Weights of a small mixture-of-experts language model, trained from scratch on English Wikipedia: width 256.
Below are experts of layer 7 (counted from 0) of a mixture-of-experts language model. Rows are named gate (a neuron's input weights, with its number), up (a neuron's input weights, with its number), down (a neuron's output weights, with its number) and show model dimensions 0-255. Each number is 128 + 32 x the weight over its row's rms, rounded and kept within 0 to 255. Numbers have three digits each.
Before each expert's rows: a language model's description of what the expert responds to; "comes after" lists some tokens at least twice as common just before its tokens as in all text. This comes from a sample of Wikipedia text that the model never trained on. Tokens count by the router's weight.

# expert 29
What it handles: Opening fragments of words after prepositions, like sp, resp, app, comp, Dec, Feb, plus parentheses before converted values in climate tables.
comes after: " of", " in", " on", " to", " at", " for"
gate0:145164132170158183102137107137143105159150096146136142111092109134113157108171109139121174145198109136147156128118146120129046157107119155120150094108066120088114099139172098139119151188108154137048147145150145141133129043157126132149192163097076158093092150158108161132156151155148146140090138076071149111155098130135203149112117114106153219109128093092113102083162106118093117074069111168089112075169120107100141169156099147157150128138080168106106174151103116108135120146167131144070104127144148144093060137194164129098164150146156162152156074133196110114212124118177083147175140177144073184084118111159140141114130118090134147076157112133125145142158117114164088087103087101119173143107167038140150163073141145130176103132116164082119132113075159080134087096139107
up0:125190129129127116083105124199155150120124101098083117077109177149168146172190116137102178114140172130154129137086159156093091164137135166111151125107119116104146186158073107176137120083125183151137114142142119138072144104138129137091158153102145128125187159146079186185173134144143124163155148131172158165165146170139086143107075193155142162110119144164138111115193098172167142072160137101135126115173195140096139114132122100132130184100058151182136182126099132125162126094079152094147120188124149113102137146181062119041129115117167161132097095113141110145148148119193119147152128133168114101169126122125055103156131060140161072181123146106163127143154111130108148138159029178139147118175135140066106122064122129146105107106093200124121091137113101149112169112082066
down0:086170152087148146135060172139153113130132103127142131125091202122177099149130122201127213135145162122166103149130136148131160152105186057097137138182140112089077100181118125147120116091146198138113199124155150089128143082125099134104115150117158137072155198163155119154202111094108144100139128118096114128101176140158131139164169184136167095133099137124122087180129126127137101178129126139122081142069199124096101130091047138138075168109138074110143143160143144122119165098120136154149158105076175156159115102184072070071117071122077168100110075102141146076126132118181106139139101130132147144152132050089122174192120130114146046154108138180122124100061110119151117108124125110108131092136172086077095087071150132127113095161121133135095081110126123169140120152116134

# expert 62
What it handles: Word-initial letters, mostly f/F, after articles, beginning words like f(ibres), F(elicia), F(ear), f(amilies); sometimes other initials such as d(am), l(ens).
comes after: " the", " a", " The", "'s", " of", " and"
gate0:131159124104125200113083165193146200115142167086085105117170158179077143116162055135122147099127139126174202166191115143070084168086156111115132163133149140121150142152163193062127134152136100101113168139140147143128119142130142110100153084155143093122160158117071155162104151084131146150094155115118159078094105117110154073096142160124084060129147126137118146156117111186151116190175075139094077149137177114100151197116108129139127113140122096140167146086079099106156145051099123096161114139130094172161121131076144191111067104129159179159143157138126166081147162183105118142155171156118104105087111169110133105113110110155111148158154139137176083130162062148106106183145096138180141093137181097114089115161060104112081174119147097098171083110087100075121099142122112
up0:117182133125120201130111155153104150154091125152101157115135163166109110080186089112144192098156127122172197144168099091119137131138133107119144106128127109122183133152116130124141126133132126037113137153118149135185147154100112111137163080182090132115149158169139111091146135135121138115107144195114129163140100072117152102119229176130070139147101081089128137201112082122139101132128099151132070109162086076126110174114117128141134133119153074149203130101132148172166119055106116067182099148122118184159110153147123203112094104108164188144123168096123131099108165171086100119142188131130142090123155142118098104138185104179164154156150050136136064110135096117094129186126138113148175092085147104085102184136129129139060134144191101093173120112091117058162159134073138
down0:153078134114092147077095175156172111074159110159193131080172092106127100146147159110179133143130111090108059088134049117141116189131144095156147088132109130073143171082127157100171177070145156134149120146127145111159197118089092130164115168125124095147145151058143152136172117110139085133159149085153195147110073071093146126186120098121168081110089101104131107194129136114177094115126086144105129071099093119069204114130118113138130136144175108152173096159139156171170141142137123100142157097141103118169155121096130150146128125103123121100129183101158135143134147129118122103109099072077121144062059113137100074157091159128106143084082133121139110122129103151129095036152128149090181143114122119088091126105126176085155148113132134112162103054138065171044122176139112

# expert 46
What it handles: Spaces, numbers and terms in sports results and medal tables, such as 3rd place, bronze medal, Championships, kg, Rank.
comes after: " ", " |", "|", " |\n", " medal", "–"
gate0:170136038138118156132113151136161162116142132130103119122124108106194124164164125131079128125151107133151112151115175091107126172100151150110143115150140123136114098131197107172135109142138114115166147115090134200118134143075083062161098165184115188161165144103233157133134114149078100115145109192104090150127095092088158134121145126101123209123140126121077155162131119143072126080077104152102092093155142104134127094130146151092147097138169148168073031131107057143107160127117110130142128177095105163080112151093100147128088093094088138161131121126134142107146091091156137220155084130092127134128107110117087137193109091191130158110129151143170133119152114077121101118141207139170207148189148112113063145167129158175100071183132102142131136114174140136109178150110075
up0:077145215113130113133128121130097108125098111101141141107153130154079120099080146173199105173067169116140134140159078124137122114166128113141127116112115125115155150144061157109109131131130154156114100118146109068131136152181174179098148085078124091117124090176036106131114151122182193118150123084146187090131167147204060100161137113160115066115095122128150125083150139098196135177197145118166154151086083159107128170106107107166131148109084089119154189101151181103166103128137130143114100077137123076196141140134137091105136159165116144148127150126115121146114159156099126028086140103203136106131155112150181120106175171072119139143118111111087152143115121153142156141148093123086062125035123143151161148084104110071155207102130152114136146138098119126159122137132177
down0:149141122176114103127099115139148184092128141124137159108123177176084171102129182172100097134141147088113174107196096130142075196133091116124118081131148153125102148129100178104171132143063139101139147148125175166133114118138164104178152059146108063137150128114163125118164156161164147095124120154236191178141116142162120149124123154128178125107145164161164113152085180142135135158141072127181149123108110156103161131131144159146226149101107124095127120165147118092140124195099163147108100142142150144186124100115188125096166117152160108127187132128128165143105106127174113082114138191109137177219181087096111159174135119127122134140171105115176134091125123132098069073086137097095060088070119135097104094120157136153082074136079152208143090108098110144114149171147116

# expert 27
What it handles: Mostly and after a comma or noun, joining clauses or names, plus sentence-opening The, It, This, which, while.
comes after: ",", ".", " and", "s", " well", ".\n\n"
gate1:083093122139052091066124122109109116142098143181133136163110133158168190140088108135045137102182145113042116133131167140159121149066133118081126146053180138111091149109161163162138182104106095165119134182124115130098079123136137147146075128100152177146101087149116109099108087162133115101097160100125105142097090081136115155101096136133126139095167167132125135142133145101138111096051172136106172133197137073154044154147097128146089170136139093199148135126096069125082117125065141176137112108065148148144115138116127107072129118145108117145127081116108143112088116106061116126146128091133140161047231134167120131144121148143108196157168112124110093128131037107136178124082135123130116096169117137129131073156135116103156134164117100130119071077087070095163114135120113
up1:149143130163142125135125131145149103165128089160127079101130168132091077152150126115155132118104148185128125099129094192116145132149173099192105133158117175111120157131096128153094075145109128107091124085150101059089135153119111134103112144174143123198136154133114122100198103065161102194104111167161180172119172154150103124129100137097123134108081137171143148092101124175117122157157075112132080127054077115055181108132176141161152074124115188110097125131210134140166095095197156052126091184213143125157078126149133149170135118078135139086140073133119136155149146161158183142114126130133154080150091117110169186162119120144171098153149124123150079116189176138141110099160059122163118133084063191117092153119069173157154112103128129132141148117168151116067107138145090
down1:119124120166094139145190153134150134122165152108130070166120086124146112137118147149115100168186140105133178151144155154163119157143128088142136049123174114162166145109089141195122144193121113117144099187105151148080146107123134126142137150146115109112063104117145100072113159133145106085102165138183126143120180088147104165111134094103084170152116077112155113114125112161114125156128128152182067145144069090173146094184110096115160105131111101159116154156157158139086114148185125162160175180121106101142131107123112116102165106149085134064176136117151136177195171187172070118052084165092070172111117162137181178130129136034195131131122132133145078146215153125101171111153114170134077145131183141105139142100150109089086133117137153126177056116149135111084172197128119

# expert 12
What it handles: Capital or lowercase J starting names and words, such as Jesuit, Def Jam, LL Cool J; also Y, B, K, R name openings.
comes after: "-", " (", " \"", ".", " and", ":"
gate0:101177092170123135124151157168116143098099119115109135103132111128204159094087097087160200127147078089107111105110192179105128149163129124171120045129113054094145164092125173121085235109126150152138133105130151102158177089096122101097150167112064228136120139157160125166078129169136154104150165178137127134142064135113119149163184113144129166148112121126117098116143132162157133163066104104179128112064109102137073132112112083114137129136182105139142143083174151104147129082112063115161114100157171119097200125150099102165142098146144083177094085162136112164182124113127099079136143167164071145102119138117092072142115180077141058111114091122157115122109120103139108136132150140127134169127137141121129099110114142147099087150123138104087129105049090049092074134123153
up0:169121104145120110190143172154128120131184088154112179177142149115160071110131132117079135143118154153164125088120128176114161112126158055086074172139161170172083086148112134108091103136120185140062141099164106110167135148140147162139157157099113077165118105092114153112126110128122150157134090116129131144138184146060144155148080121121142158131145151129161130138149151097160127079215118077125089104146155129172174066128146115175179152123138116149123112158175128098179101118145105093137165135144071167144172105114165091090095124165136085103155127060078187149138186128156167172153103177079138129105075130152114126151151195145155182127052156144190110158126061206087137144107110191138158083151115156080167159084120123125205141135124133055108139149153098127139110118156091
down0:150142145172137094149156102097075149152129099142140129130057096112096143134146111155123074127129119111109146095181130092130136147074098199105104104151071113129155131090087157100145157164121099079115108137170109186137121128125058087109153161189134115090129109154108125101122089155137115149166159153184186099089171124118131115057116112145177176148119158173152153136149125106122082092121128088079072108157073087140137098137132136122132115122093183140170163095148178091125068155143210118088153140123130100138132109135196095084080148123165140124099162087085159124064122139095143156136222111105112093114081182067195169110137145095107069104035094061094179109151097152074181136141131114130146105104101114103158097107117182106088114170093112134129156086121133097117132120152086

# expert 51
What it handles: Word-start pieces of verbs and adverbs after he, was, to or who, such as a-ired, event-ually, includ-ed, repl-aced, dr-ink.
comes after: " to", " was", " he", " and", " had", " also"
gate0:101132112103104070112084151132197129108136148078164110152152122140167187095054103075142166129133130169151149179132132149118110102133110145117174113199127132123173096109148090143141136105161141110152119137219156136086153061102138116074053095129180112127150135096109122139103100128133191141120185149094118151163183095122113182095137086075229120149164099131163173138124141134119129144100105074097192087123107056104069159146148107111146131083102118078122158138115113138120113114145114111137102065159152077134159128138104136168167148150135091135135072142158152127117098107188165146108156142158131140159116181154198186119099123143144169129149062169114159110101080087094158101110130220116140139108130131101148109155141090078192167119134119039153067140124122126114132094109145
up0:176081156094140120085126102127157173121190100109162200177137187141185121155159151194128141172167118173090128114167089172097201131119096176157112094125110134135114085153093108108121085103165143162122126099142088111071146146158130172109091149155188130149134158106180067168150124098155124152145123119050147147154191119104118132200082093157106090112117145149120093137119084133188100118190143131123136077160107155128099083080109166086109132063116142111162123111134114175115115111094095074131176108123153164138107086075151138088155119072117171136098100175083168092118104138159114125122104157091155086131098121071126139149128129139063139121071146135103114155096155148089116084202075133094102138202148126067092129149118106082137171096193064144131125136130140139086128103157133
down0:105125117088107166068081122138124118145134123127163103134099185150161115123113102137127157127134137112128127137098149149076136105113110101086108179113109130100143178101082067100204177133148120162093141090090135125041100102091166186064155163137112140098091156140113102173152136077137129179164178121098124124136128135120184166112148133141164121092115099086128115114116139140165186158142162104115128095069102140158179186149176088122135188084187161163125083138192128129136104101139158182118143087131165133162136094076073156154111128138102136121086117126155139108148124080135091123149168095180067116131150075127110168140170106135120115110084076132117181120151154144129162142074120127155140166160113128049129135104185117108075094110219063101211117157116170103093116209170078